config.yaml
num_hidden_layers: 9
hidden_size: 384
n_experts: 20
experts_per_token: 2
d_expert: 384
d_shared_expert: 0
hidden_act: "swiglu"
moe_layers: [1, 2, 3, 4, 5, 6, 7, 8]
router_score: "softmax"
normalize_top_k: true
routed_scale: 1.41
balance_loss: 0.00475
balance_bias: false
router_noise: 0.05
init_std_router: 0.00617
lr_router: 0.000988
num_attention_heads: 3
num_key_value_heads: 1
head_dim: 128
vocab_size: 8192
norm: "rmsnorm"
norm_place: "pre"
norm_eps: 1e-06
positions: "rope"
rope_theta: 10000.0
rope_fraction: 1.0
qk_norm: false
attn_scale: 0.0884
tie_word_embeddings: true
parallel_block: false
init: "normal"
init_std_qkv: 0.0265
init_std_o: 0.00624
init_std_up: 0.0265
init_std_down: 0.00382
optimizer: "soap_variant"
learning_rate: 0.00333
beta1: 0.95
beta2: 0.95
weight_decay: 0.079
lr_head: 0.00532
max_grad_norm: 1.0
warmup_steps: 200
schedule: "wsd"
decay_fraction: 0.584
decay_shape: "linear"
final_lr_fraction: 0.05
batch_tokens: 65536
max_seq_len: 1024
doc_mask: false
train_tokens: 364200000
max_steps: 5558
dataset: "wikipedia_en"
Below are experts of layer 5 (counted from 0) of a mixture-of-experts language model. Rows are named router (the router's row for the expert), gate (a neuron's input weights, with its number), up (a neuron's input weights, with its number) and show model dimensions 192-383. Each number is 500 + 40 x the weight over its row's rms, rounded and kept within 0 to 999. Numbers have three digits each.
After each expert's rows: "mostly gets" lists some tokens that are sent to it at least half of the time. This comes from a sample of Wikipedia text that the model never trained on.

# expert 7
router:424446443478571542518529391450472510457513498499564552482539531483438516490473524504558551501560441434499546550498449444557523490479528547447538507576572435498461570494480526518498522507512545467478473511515514571395530471466479457520443463427492461457451471503529543519491489533479520489520560510501492451461461480461480494551556449558522509458508458461469455477416578413472458434398486467552548527449437448498456506502523572466484505438527497520513481464485531478513556495540513498489491493477520554570515484568579449595486534524446473436500479513529481481462508488536526518
gate1:532550543490622569518501588515536467441482561470467466529442461556521535476497585496504485556469480498472462424447482466515555527502548558436508483528502495464475457481447540523475564462485471495534527550571531550528548501506423463448489565483578461452416476493444493561591505490487472500579451476527570545560454474412548553494482505493506470458527492535519487516484501502447480519470465456484497462494534545415465491447529464483524527502497538484480531534540474540448504537550561515467538538465499484550502487464517548543560458558473579474533517480548528509514464523490550549
up1:573514499506483528462476581447466507462457530519512566527488605529452487458493482472492535464499550505437551454393472573514528484552500540426488513558511469532486435421424538482557542458537525517471574582568527526493547565511552516461483519560606536517516532505596536575524521395423538505492510468521491509495494443457566486460493508499523513518504496555461469526522498500509522498520532482545513508504487557464554581561510507525531531439470532523510593501497523514581554522460479541518522554472528498494510509522486459542495493489474513491444481482455430510499526458454460500
gate2:547453500443536565534562521562533429526525514500528462563506557428439475503506493584510532520524490492498562449493498445504446466499527543536555492473519498539474496475466488479488548488465563443506538519453482525480473455431548489457511437509500470530471485555420492480558498466507549501479494468500436567520520565458468528509478487507446536573510458480457460536464401540534506527401589504421518498496492473512522524455563458507530516498489574470541439491468532401522548475512478477460442435509422460465462443476486469539561505443522515509440512553502541487481510546571500585
up2:548474484424543514487519512564469489517542536535438462511485528459536571492490467560545510505582505501552578466504526529500457453522484550487548524526436486548499423540553424518476544532483537475512485521458539517460506438420489463535449467499468491498514490529475566486596526552486523504553551446473439558545501578480477498543512441489476536552494469504440480544501401531588543554429557497488507456481417446429523497519559485529498517509511545452525450453428477454542455508533480497475470437505490476394568458415615500442531503443482540530541496504499498495491528561476430511
gate3:449560455530504538440480488490561476548503483451470530479488530465531480528553481424481443489530548565465470545511367436477462493542523532520527465514500487476477544466549477496574512533481481481541485513435539551578525521531524516490484450558507475439540489497521446474534535548493516456528543568497527518475486517543448502492449485429496511506429430503545474472493442492440499499525502488469523488530505499531496432419536544527481494489569467451449526466514524497484465522445473552505448533542510495527491478574523590517526534420469497535524500535497455490543445476498484485
up3:558439462435503466493512491475450532502501500526486531470492527515469556505491473499515501371446459459467502459560540475507577447456505512542546479492484498529485551516464520581497521497518545549516447529492552559466437481426541455504496546470503501473515483466435535589450473464460526585503544491493543574503596581482466474473488416558500507519491447449420494480496541509531463460534464460453519533533601494460504484514533491489513456520456565517512521490474489491507422515473562505570473474493522515564517535505434537487506454508557638410504504563503520522524478463531498465
gate4:445480471481560456511520467523560483477506480513533411516455428491487455535440531475510480454531544537533464446523507534509392483484554582528478461531485479445580526547461473491520543551493451493497546533472474487458418439508456470476539493502496400461538495581576411485577501446518531508453454510468489479555494526532442508529528536533507487461565465611542551517560503540482495449479496466555462474461565495505496518487427481512447497494478484514495465411527508569478489500522530491493491484466521551468540498427522513482481480471483528492493481505555564509508528533515442486
up4:499479524498510498566410531486510494507465547427462569513569575420510531478498473523508464604495472349507499500466447472512533503512500475460479612542485488598425503493528541470462452495498538496502458469539502509514478579493607496537463528430496556529483496487453588505486494534535451499567542514562479544484537462490477507526503420501477527500461534448489447480507429498495477543527497466439574498495456459535479526497595476467534516461505517460490469536509446472514487466484479482447530528515487417503521470480511525493554494555507458460485542475529485508469504441443544521
gate5:490518526482536484504447493516476526616537516477534520531408519436549483441540534395499533460391489467561527579497545473506563522556505506476493483511490474532489529518502374521517470502534481477490498476522470477511515489448576490456553545526528521505541475422441503576570554514498545468540453555524494484444477538417458569498477531617512454611586482448595511538510520518444514556531446531508447519521476452460453518470438389458481477549570452478450434520556479513537487553544480545531486454425489486479518446433576452491544431479543507522497499480493487547541556506506525423
up5:526536525537479504579497518519493463509506494501507446463445487564506502557505449461560486534540570532449447499527510515438508476494517517451526476489558475454467399451553534492531518544482532442530546500517464506477526475512557539520551512505516575476466530496525481499585519508490523488524485514485574434452527477469409390544506467457554533453508513544438415533483500462433537536531463499555514523481445527549536518515472544543474479506434463620500559647470449418499523434446441502503484521523499483459487503518478443500564540498489522507495499473469533509457470405437487487
mostly gets: " |", "|", " |\n", " —;", "|---|---|---|---|\n", "|---|---|---|\n"

# expert 5
router:469532501502511499489537537461484465428481495466501441486564523488541469544514462486443477552507458515519483543459524487509490542537523579557506528466488495495508521550550498521519504507504566532440518520461511483596459466519504478577546506513533501531467558564487526522551550531539485463511515511533507485507496474573414553446538459534540516534504589535611440476469419415507514485473538496403460509483544526544526525487540490475476550543486527488515500430525495437491500477483537430456502473562573512534520479523465508506433451526506452438465519447452537478507527534495519429
gate0:487548533545519485505531465535579423496482546504536506531486479522466529515513473419461533546446476508486519476460530492548487508478510573535512526486545466432494540551476512548487515560509497549568493482474501527481456482499510462523530469447483466513455530462517420475510474526480463511444503459511529438469542442492445532483484583492547459469478417449475509473487507605498434550453541496481497516529503514514555449508457471477587513463527473488534462465448509500480523591528511473424453461478484502518488530486460517476470556542528476525542436530528511580479550460541449540
up0:508552561458522553440515506474478513505557533541465486477515474504585518489489465424458509387541486536544541545533437486433502483492491466507563427577500558517535501500476496518499486412438539479498530507467467441518506473487448509500532514516464519552509540549480533495464548463455503511471524511479523477573512459508462491483518484483455542585520497557515555524428496423464503549534459422549512476450461487513456544549479420517488416441433497525529599470531478503454495491535408476506492474533488481451487522532545509487484544546520584573494450546565473447469421494501504483
gate1:411436524569493483522478512579483452537553532580517524443478481539516412517419491539468490496477496473535538541526475506515486442539489503463480553460552525510516470458494530495533506472505478496528466479460500485544448505526518524575480528500502505453463526445483544470500418516524495526485486462590446439530524534463518489610497419535458454541503522517480464481460440493503465495484489478523498495607508552494560497537488439459443503481473578495497524509570514513496523525610553542529465500412490570465517479522527474501504492497463460494448513520456546538516491571558473466
up1:498511483479584434493450507548500491541495513464466465479560456534457430445428473495516469547396458531472479520519535492492494496564433505539530520455529522485429508491495496522518518496526561493472516563494474467437511533518451443476498525443485496533523546441519502526423548475489502385487469538437481553549472520455557501442472449514534457475473556573499383517437535454516554536471528480441436516412514549507464446478488473502454472512553502432519477523489497543490510505487537449483490419484483498505629481437495503482465531476401485512534562393550436505518428437522484521
gate2:406515533473461472530514569515491456526456465497536547497517479544466489464544501535505431582475508488394556432514433531463418520566540510500555537483543497529491486573487533474494489510463578502478491497464528514458452508545475484509421514496530547417543478470514498510533514502483512505468520424499486481514445536494485507462568464448494535539481538483461574523460510587568503443528502525435499523536483522483506490498493530566429513496432529504488445493493476502481534497505512535419502465483538499525558510422569510452446415599552490585479503468412546496515494496499508440
up2:507438567479469487549547560461467542526529453539544519503526462526399514525529503516505495513520553462442496497523474522484443552488539537521563463539552446492486436517542427472465544502464574458473457548542542558529520512506539448418437494539569544383561499464465484457497473538483529471486458521508493513487560458452549526477468459529493563519407495499444490518465461496500523484544482575483384475554545440559512513571522537509532444463505500477441507505519529524524564486488542523474446529491560484471506488448492545506471450504508535557489479511465504471568499498495568490
gate3:499546472494438510487486497451508485562414478490458482514448508510587464405512503503427535474534499505374466562507446556522469490531487547499459499573471499501476410432546493504487572429474529468537471559545486478482548521543433448435469560467543493567475460471453577577557535444544449518590536520485500497484539558555489509537519488495468463542506493467501544470481566574490518479500518416489474446506501576482550482528512496494480482489483506591498530480463433434502490518509488472551542460543524497521458480597537555470557489567502445541491527503503471431567510453530582494
up3:545534504479492520552440474507504571546453519563561508479470569501435424502504508520529450546460462506525536590548602430554551506560498470471520549535518461502542522461446469454532415505477490490551561480488435531518491420523523511525555527476480600529468529515576489479493541554487483439580586513507502523516511469480497525460506490492540493445597445499460416491454534429475519529489477501578539485475431440536536529433556465424400551505474488490539487500509525569535544478499548548523465526520496459491561443473580455544512511544495470543501519487485488475482479525504438482
gate4:405415467466465462475551472504552521448490481470510540498550515435528552495593540440482492474509556500500551541518519489467470558494506603527501541507499464530519517469533536525577544469447552450501505523480461418433558457527470498508497513519399492477560493538456506474518475485520490487484496496536455462458548540504454549515494459492517511475534597557493515512520515613481508484507446527497562434500453522496560475529532525554501447554461559551563487530526455505504542489457586438517428469460521485466508581487467547518469449512509447573457509575422513507463556467498489550
up4:509481512453553500507461510422392500503496514485484486502460503544491415488451436542525471521566455532544516528586487552482533517466488456403555504452474506421441464483491437496473501554465449502510519521431522530534459420527507503468479582470548470498457538442512552590472453585523504498485469536460536477536453482460540460414476519523491497518520485540511480489458457424551506506549505530476482532467504501496530477465534428437492519469523497507414475489505436473503473511539487487456531524578478445509453468580547503546519556554502580432548572458569463474509443544560504492
mostly gets: "See", " Coordinates", " Genus", " Preceded", "Personal", " Total"

# expert 10
router:550537547510540489567520445593495508507510480461557486463503543520481483488545527450500441545487499502452467493583462520534550459555530486467508562433521512451603564446539523480487470524505419550525519475418480597469505479536465454495486551517526468473476553492564504541485513437506535505539556403477428560520451512492524504460464480505451433490531459458524506498444455527525516502545499502505486491472522527541485555523610411487465478493497481473473547492521506489564448563458449449481476475449450524536522446478475510489581516460466483547452478448533506573532547535554489463
gate1:503463571517414493506557490459432596453487486549452522525545470484501486506468591512459410556469432425471446558424386486569533510509575506463510464563507476487514557481461539435506500470476457542473508544434451516506504541509532492505582503487491476577502534479444564471500547447491589483569540590430508464467506561509493539534591491465535517565432467540463512461501549518529540510497456481441507485489552501506495504571504516429485514575500483467458559533484476556556479448488488490522563492436571518499500541580506522484498502485460510546544516526485496458532525507452500500
up1:486544439469503538472471534482493505431624505467536555619563524480413463500512541477520557497585501507476438523510465504521524483457426498503581480525501551531405562481514467526482443548474469504456472431561468559525524571538493467471484480538533472510462490429504491470556491513528442519521386384520549466468476526514406477541443457384456510543495496479586516448511473521502513560502583481492488519489516462472508488533473528554481503516511482411514510519467520509522532535536512478544529524534442512524420546486556543517529526497502528464453534476511521545482481485518485461
gate2:574496461492490359469510476462494569526502530490575459412480489505495508577515508514499413466463443544519467430499450474544500523486437428533494492489532542501532472469507468460479477533578466482495471566552497450529537482514498493489507528581473529461522515484495466460446529482466509444541518454533551505510471490516416513567528575451579534438506517533491524512503475488477467546526473518508445519449529461488440465514528517466571509518483484491531422509482451547526511497515526535507524535500584519488422503508466455483498497465520503510506439444570468486486574465467512476
up2:511498522428419494519493411588503459468510499521530595528557451495493467441515440541459461443534514466453502498537588535480502421525545476573522503505512498535447516490541476511479449507477571567501557434489530486453519470498510481440494519476469498427481499543522456473465521449499511624588499504562528468493530468465495485470447478555571561493541530532503515474585512448541493528523478533458508521440429497548511477475485399500475571474517470516456496491482445477533451511484539513537486562455478508505466534472564477499457561506510507441475469510466454541529480547483490535
gate3:481491502502522450479509573475411463475527483506422494491485512492475507448521510507451459507514490427516442505519569435514507533552488526504515541563529551516476517490512513455560521501472444431483491514507467510556558429504444436550527498463504499449456479537596469502461506479530532483430500483511483447490503431497564523510492523458578490436517532474504543564559567520503522569549467469503541544526564484535523516542558533509504514507545513507455501544464515515504509495510482490499541502484464524478510429578528486545530465591476392525510497526446452533454556437462536580
up3:497502497480610461476466481567516512534443486498518501436475434554476550505455603490507468550499429531432512521589505591511488563440518526532456474476524442494553501477540484572450474463521478536485546458579498513502524514614441494491448521584487502566469438532538522556444570486466553507480438493541503498536515494508565508515505519480397453530523413500527468459510520521496528509494485561499479460522463431463525511594488464500446515474521551510561530506540543507475493433483458503554508455488511503388568466480483467454439486480530522533498541486445491531511504427457503517
gate4:454470402526496440491578465448534492500493480502431517463546458499465528483508493491549481479509514559426487461521524466458463440474466486523471610456512566490549433512563524504534601517503469563437567475521475458465460482439506485506502437518494460515463432535523556539475509485516507454502585471553489533591493500570526520447544498483490511498512449542440498471526534488453532488507508505526510491471401441471485506476442461553477505428519494528574474496503506471496428508521471507492525563505490502460487487455462528550505492449528507473494543469507495496533450560500547515
up4:533509521491481475552428455549474515520555525544446542555392502434520457476526572514441465488513443453572503551484521562474553562588516479484507555488492485552465440480401463522471459506508500476496393506506554541439532568559543516500567522511549457483575564449518433564494522458471529559521467529477541449496563527527468511464484527459563499436500535429501494613456520546490478529451541466478428488565493514532521516498535548519472540532556535497539492515539480483579498445480510573462608425541516521538494480457576453478442491538481426523497476544510458434520485498536465477
gate5:454423496507481552549522488457482512530519487526437459584492492483469619481463459531547534511517509468445507428541496519517501518460448485501470549452537517446509463487533506530526540543518519541603442500540462470529478515407514476491482480525519488519522497454535533455526498499534464482497467485467433471454544515491503479480480486524484554526390576480531464508507472402512512479463558519482459500432439528520504397488474470499569500429503509497555492483495552454552489502499463494464436551475498537422492492445485482518495492474457533460499526510448486546547506498560471463
up5:484496600521482546546555454549483508507529464502457469538489494475467565481507474594574522588507500497470492449544497524541496518465479528502449511497513484497535472460566491517548567495546495548579466474522465436543422537504490508491523484558445519442555519502548506490535541475552452501512427509495484486438539527493444522541509485504499561472418571427517493478525458445548538533439506466456519473397445593525555436469466506480473493428479449501536537458510552499554481545502445459499429549472472531424510507505511480466537448468485484476476526534459534484538521513497443478
mostly gets: "9", "3", "5", "4", "2", "6"

# expert 4
router:513500514539486466510480455431512571413566464516579527480547510465494515538522475449532472558514529514554483500464454457430533499470577540446439516571566515489471465504522473524516575482521448378491513454530522539481500526505543463517499548470500524474529535494501493474558530562500466494510489536482446475466513531587500512516521489495534513517467458507539525461524557520530537511460484502487470471501530484545495534532466439493446519513572519465435448483423557568462533500517512520547452461434473497500557433551492487513539503509453516457442564482589491461495557398541472544
gate1:518431519510520507464517563564499478478527519444484454467472567553403526537499465592452443575451503483573506447506510556440495515558515535448536529488501514492419462494496498474563540580527540516478460513473492436498506551501457435403487548519487559526422473525501486525508481467457472488457489465482537513496509518429521421503579481505483541488423509527603557486471531563475534525525566532534444581482526476518482556493522473473585520527539494539527473535464533554560492452443520506540568441508493515466448543437373461535529464521481520441501537520512519515529523477458489507
up1:502494477561504567474523493509523508446439528498428450442461551541465541520484440525502504514517534461502447491467498458491452462571509549519495543487490521468493483533457457569543485573528505469517518513469518433472531482548432497422494484567467561444409452525530604560492494500482540490498502485429455520495491496533531473520509479523510515446515542512553517538490538541483564522575504569573522491460498523525480563465498496504595535520528578521518535479481478488592529507470509464557562440473602436437470511403384449550426514532465540466536511550501448534539493478486518535
gate2:533521421464539548433478430477436570559538536447498490486494523495444514508488510475536528538442510492479485614506526507526467492550485541458519441453496532537426437524493495568504564516482434519539476521467444485479492538535468511564482551513473472538490502533450499512475514527509458474530460528574507560533450535479514488449503409548541440485531545501529408471513597501519514500474489528450556456489534448483496492463520498497467448489586504465520569422500498536534499453446509495486518480512536489559542550438473519503557490506480449468552522507443495489610483498525545453
up2:495499537567439420573557542514536405465489435528495494592452519515532540463473497562413554509530502525536451492491546471494574517530539497526470610505500459427539540463502485469572510486501529476436538531509450503572564488467542511446437471507525524497525478493533532482459480436460512564414562428513520509448507464531507535547471540456516521520495515535464612458481412411430458454524502497454441527556449524510509487478506562527507554497437529502464497556455489469507464548529416591520477494518486510516448505539554531517508566475420435548504502460478469450440509512460486509
gate3:486493424501527511538555468515518558450536548540474479514541481584503504499523486514491518437556569490505522511559512512395434482473459555450454498548476488491429446497540446495499529528540502503495505455556498484554437423489467464458545456515437511493426603497471478517459441456567543536519457544467527508525486472455423509557476458515503489528417501510468572485520563490518451498475467495519507493516576561497470602544566485505388537535563567450437536524499498530461489437523527504475568470466492451483457517509478499529524510477496500427464496505632546448510472574462468494
up3:563472439469513490564484465481493487417554484438510443452455469483469481412485538513511552556521481587471529508572511538501532526477485500509551500492466488543525559535559498428489475568523514515505545557462445531513501521449524393512402451411502513446488467480530464560534484514454552546513542535472530460478459481463502540505447515521510509519543492487508471453438495499538516492522513520474534500413580522507484518507478421540540507452527527601493565512597482570461471477468478487502482540565481419532503426500466516468472479488494520529520495551457472443513468462508500483
gate4:424505510509483445480535586497495453553537504468466522508524494517504533513493509512524553547487512434553444505427515482543498549465492459548448493522495545445577573492484531447502517456506495536535473512471567446444454496510474412464542495493498530523484496468514474423561474459622552505560483479427561454520558510473536416547564510544510429441531554429492476480528494569536502514547489477488432534508530459485534490491484485440507452481503476482548533488456578552560529466515492550507547601461476508475597528522508485513481527516534540494573486468554507532537504463479487471
up4:519512523476531486511526583432490443536534501518505435516494479497520556441510576533503520487492450426553530455447548470556450462484538554540469544509471576449490549433575488522535462429480531520462471543435489478532452501445472443492498517508475513521471482473527472419501507551540517488544500424482506487506465444463540513479493512544536513484489537404496426440437514479544448541414514466462440557468529514482471499521540480472500496505560462448463475478470534438530487517543454511450494496505498486519600485515526480463457476426583513497494495443509456489545511487375532501
gate5:484447442557481422481470508537536475493518487479513477469516586453502490476506456481494468460459583485571454451529563462575431508518539439485465568532473426536571502487537469533567475487534447447449509541544434531498524531536561485534522512459540513548522494555526474425522477406608471533487469519481473465487510510513598428474371475464488479490463483508531473477494532503559464520509434519519535494566523501458489543440472566478536495494478529452515528544542492433497487490449503462471511505466522513475470471571471555516583584511501470444491490435536555511457478458524546449
up5:519525434469432482527571541463451472451513528499493474441537517534558473494518523537528537521455478499496494440567580516547399513498431485524575532560492465525477595505526493454509475561501548475490459519545446541438477506503535448430545488480495488539466436447515456504505493478541543480522461524561492484446508518521587501496511486517528543553477529481527478473488481537421495463450456532468477548426475575437523534483524475450525486512494474561511500528491430391465465473501471494465478607436467523574530467554416465527505562518559484489495455480451501452496477498426527570
mostly gets: " and", ",", "),", " or", " but", " &"

# expert 19
router:414485576481476461509547482482483569632505487519522512537554541492483449460503462513554485441446505480516517503500529549419456492472429444460427439497509559496493426404506557504471540478509526427554478487543509469518527472540495516411454407473485478483488491491463470468454501546504490472440488523477435580501501558612528524532410495529505537422466548537527499512533472445459457533531503464542458562479468486545507441553511502480509458516584520459509518540441533468469477448561557416537516499541541466451457513488480485508524535570483490491467527498514476447573558603466506510
gate0:524493471469503427532463509469460537534533513524515429474472543497516465559479456541471519456450540481551564588520520455454555473510436454474550457522523511477497544526514459486536464513457572520548608516508513484457369515495505561476426566495544492432470498472460445459497464491464584512527561479563525533503498513409466517587488429509512589552507454495526500488464533516417457589424573558467502507495556499444487551506486478445472455529468514474515433499523492531445454491446498447425509523536455481442452506476521465437437513528448528521522533492546445493514449555472519488
up0:455469504466459475470456519476456505563497534542534513488515481527476467516466463464441490491471514505515593527519601582508541464555458473499570476528532556498538481466520406441489437475482591462507554516492532485436358498514515482490513554506494542504462501462501489454467479561544510502519479508543524540484420547518458485566482489497522445470487441470464482499448469512397467550497521511485455527463509538483477544489457463488445463525476528512445469509558506487475502473487480511475530470537518540494383487453531548479525488429467568488522508484549456487502448537489493500
gate1:519529478471456511437549456539511389488440487592545447520538557549428495397517479472551477520549544528571439488507464493408472468475480509501545474606582477459544596471503546510551487431468533443460523558444452517475410507512511488439488507476493507505486489494447480577541503479554506549522562469492532490418561509620486477475525426533452477528483446529482531484517514552510519494526501445538447472537530467453504431516455467524461500523454513503463536489436506411498515533542537518541523456449482471461516518512501488466468502513497559537489602431452496489544433518490528511
up1:472512452504481486504569522483537550543512480563477541508514537510495445493511506457510517570481548501483491454479529577503574525478500409398502442450504456443510495455484567480490534546476506390470540555534523466557512410517595426494527516418474465518546563477499601479555550482553530543503533470522515502454488514601481532531549477509497469485503524493410527487436508487509524441540590504532481499488420465491495450505496502495454469508559508559501540525456502498492508531495491510525510457545500447507599536497558529522506490602584443534446479457522509513563428460578523520
gate2:485479540519452528570566534562507407454537464541478544490435460614458531475410516562557495536487532504527490498439500503515493524525456398405461484539456490477443561494482543508447485500445496507493463518487464560544469520463473504508390505534477584511457437532509505500474484527575536562537505483510516426457561487470545502546512466524524514481514497515503459492449502559497533466487508479439447485528543550449524515514576502510473521527541485423475507518427492510506570484561486537445468471404557461474444475467460498521482527505467513516470545438559403480482459558583465543
up2:490508448503478480549485449451517492550424473483509449480520539447471525501535539501497473488458468545487486537544512438537515552386491467535471492421480540457559464502520455512551493487511513527503505538530518512475473458525565554554506522477536443508483532495514532608479504446474486491519495512569552477494430522489484518498443552465456536499511554483429528512577461413541451510442570411585512474535503541530548482537460511458532483486539529499510510519544493513529495493463524504512547537495570534474486540508458481453436547473471555532506478522463543493528576451551582436
gate3:521550457429545490576497483501505565502438410505543526533450497456533500512522480494525546429502519470497479555501498508447504524486514502528452527486506518514536471461477454576538511414455459523546536523568511442465511451507465535485501507505472511505485542525484457445412533457442552537428516479467473489446566518448471509512452482454545479444492476501475510559499559394482419447488476506443512531500531436504471498474536518482540490564468505444545507489500432481502509563505453519545486548479519533557468520519460473465530447536563499553489498570567548548505469546506528420
up3:529530437448486516583404559491498465503486456500509496528495496485508479494502441481542477513534516502489541560448530465422479472485512525452439496550488480508460505534476498562473501483525495533484546554530523479475483485562434569531502456479489489488516500472470470559438576477555544615439527513434506489443563528470444534520510559423492462473492441541425435516527596471496484408511451579502475505459548457524524484466532441507520508522476416492538509467481531506493566521484446564531507485521505521517463467573449468515539515530556533528527478545513478575465460560499527445
gate4:507555548416430473461448468467441552520460445465513465501487491452569547566504544412540406527492513528551485526500530513503478434444515454567545555560506499513501544484425548442520464493485486448519525494489513531540502492529528523418526471556570477489511468516480469552527467491564469435514508509550490477547521507489473462599489455372502509452435402457453509517436494448466520504440511475522521446452496508499454436597480424560491504607480548546478484471547437518509497505513501473442478391452479463441538466544489533578514482535469540494573459507473514516507502500538480518
up4:489479484513518454515523473493606449474524487504507521500488552525495501513527397562497561545483469473530446452460460597432499525542532496473548502485466464523563533521544448566452536496530556539420554597495510506491492510566491480483505562430466538480551502597565498499522519464532498463553533410463473475504458468493458553468469482572547545487510544541497519525527463504532614521525411535418477549532477509398527519511483501423504560520515462453486532534441542475478553490426454561592481581522493486589476561491509577485512535447538455431519487497487480470512494500513526489
mostly gets: "aj", "uk", "iy", "š", "ā", "ih"

# expert 3
router:482476455466415493491523555560538541499452531533456533471461501470590547416481562439476452548505519477540528403467576501417488487529475583541487526528472503529473492485546437496469511443482609505467447469442557466518434510503412539486498486533462530482551428567461496464507522469520531504493470462481501465466497490485524483479432502507481481509537480541441519467410482515498520467497528479464546540535431588469506459491507515541494551432470542551492537554500517552442528524519491501545531496538524461447438558497511522556483513427490530473511464453471490467510484482531607504
gate0:458451508532599462558511448538541480524529478478470540546506404474517560524549520490441497519449510560519507423537504508592490487500458498415470574505537558529501581445451453531570458539542492612486511549481531494483480558495474474529464576459500516459442523471502566480540464455440549568559475483539483524541474553506528524486554443480510492547492520584504472552470507536537437453588549591501478526532420505460490420521437452523506512515436462492490456510563495440430478507528453486478429516453532439554475551494526485447480424513551474511436564481489498520449472446431481503
up0:512471515498465493506504533482510500511433469480584548516507532509420509441490503535485460445531453532484526519470446511477558447431450521516471436516469480486510483551495547524499489544503529535431460448534477461504535497496423502520528495480527591528596528450474512487496523566475487501485473531526515492547461478529463401472576463543483502575471511470455512465495540501484527477502541487529451526549562499507496515555491496522480509518510503493479497553453479554502536465451511456479513480465442463533503513525428503548452566527509478485538459511520581506458457491512469422
gate1:480471493563444500457374532451537477500602531494568540479505469501547549455473490598588496565471511475506523443557460410548468481496508485471510393468428546496507483532545515522548387528507512451496466521420519459466497499494579505521516412454537440477469510467500409482493539438463538451544509545440488554515505545492552492488534430459479479418525482536532492521475466437454504535562529514546522478443464470487549528480523508612473435456513495472538517509454530556604452494521517430473578486527465527520464478496442516521480518471464471555497526464513515479487517547578551589
up1:507483470470431495477437468489499464506458512507546506522460504445500472501531557547519485530488473487552514568524524456456468454497502554468537420491437528481479450475526525421500418531515482468541477508445475492518507578551504531527526471508489509400486508529552489524507545457457504505456479521463488469512476475557511465543512438454478456483462400490541481467556485447510521448502460391458493519455589490450569521471481476538575493527556471511532521570477517466531527455522544531542471468513523508507411522566521472474508501479507433560514538458504493431570480550502501486
gate2:541499472551415515485521484560537497562572463533521455490491561514508505481493469490485490468535474466466460533531555452476562480517487462555505478510499454502517492516604518477512510476500531564499482464511486548485526502527561487507542433478477474555364500453518456485504516487584520497461532458523466480479515442544491494534463467532487479530481454527531508496528415406449464556508523480402456494462474485498472474542498376497421506403576462656450487459519584532539449445487521489518545459491561451511443494478501482506388511519530522565506548569526504561483507505516497474
up2:468524471508579579521477525494504571465553528564430530495522488450544514559520502558513495518485496510521500512537530502524539546529508436478420519551530411531481556480462459488469513451529507496584478550490495461480560484450486480467458462503382513427493551446483512502464500511443398582519558496491470506474475473434475557486531532464461486552444556477476494497423509546530547449586430568499482513517505509518510517434514486539597486577444511428505475516492466483496562554511485572481557489490492575484513482430476415393506509509438480495510506454479559527534477487455540477
gate3:425573424504531530500509503477600499480502591497455427508572451471550566513493557534521511521477582518486505508548495565580487538514477541517518445503521483567504563494538546480444544579585482450533477465509458489516468497393454556524521495488583449507475491469462483521520497487523484562485535531478504490504574455509545452477461453515497476410481512482589557500490455543549474420526393550462511498523526573547544428488509477559532473524518440494498514576525548505491526439500519483463573459505505472435478540598493423512419507471563407481515480468550458518523538456495523504
up3:439507604473498532538521488493514498459500465531518573444552443575557437539472522460476493493495466482475545445473466445395467512457492471518452481451378549517521488493454505527551502467522484510442516521511563458477462473492514481442486502487485557431497566455468491554509512488457533473529496426525488503537446469453518554468547500506438537485491511510524514498497558469470502508515494522472481544516582502431488480518447477493499494486518441506511522492443525480537580509566446502492445437515438515550471409440534584494535531457476540487535484544509478542560487520516483444
gate4:522477503446490492496391495560525514586503482515518448508499447467490465419549433576475488561465474501439495473499501470551473508490504479563498436469441467547520455536539424535515508512485506509462510448523540484458472504493432504510486504486433538484542550541491567456412532525519481465487473504590452489474454558482434498530466477547535465491509556515512605525500517471515487434498490532447489480512486512469485570528531427511512534576424531490553536468493541529492545498480444603502488495524517480487515490506552477488559494478505422515491497483521503488550522418460466496
up4:499483525479526520535510481575477508596513493468555546510552446454463552447544516570418568502455521502466478480554487452501542521516533531461536530453469440528500444535520519537466531530498450502452504523510493492500483450516544478543523477495474554454485501453583532451420491482577444505452501495515556458503494520431465559500510506454594468486537463491495517443452518499461550443458527484550478552475478497558519527561512499504563411547519441454491441552514451451511421453553549512499418503512548434516537551460560523461542459450503613574524559579522499509513479470536422508
mostly gets: " comp", " ass", " con", " ex", " trans", " dec"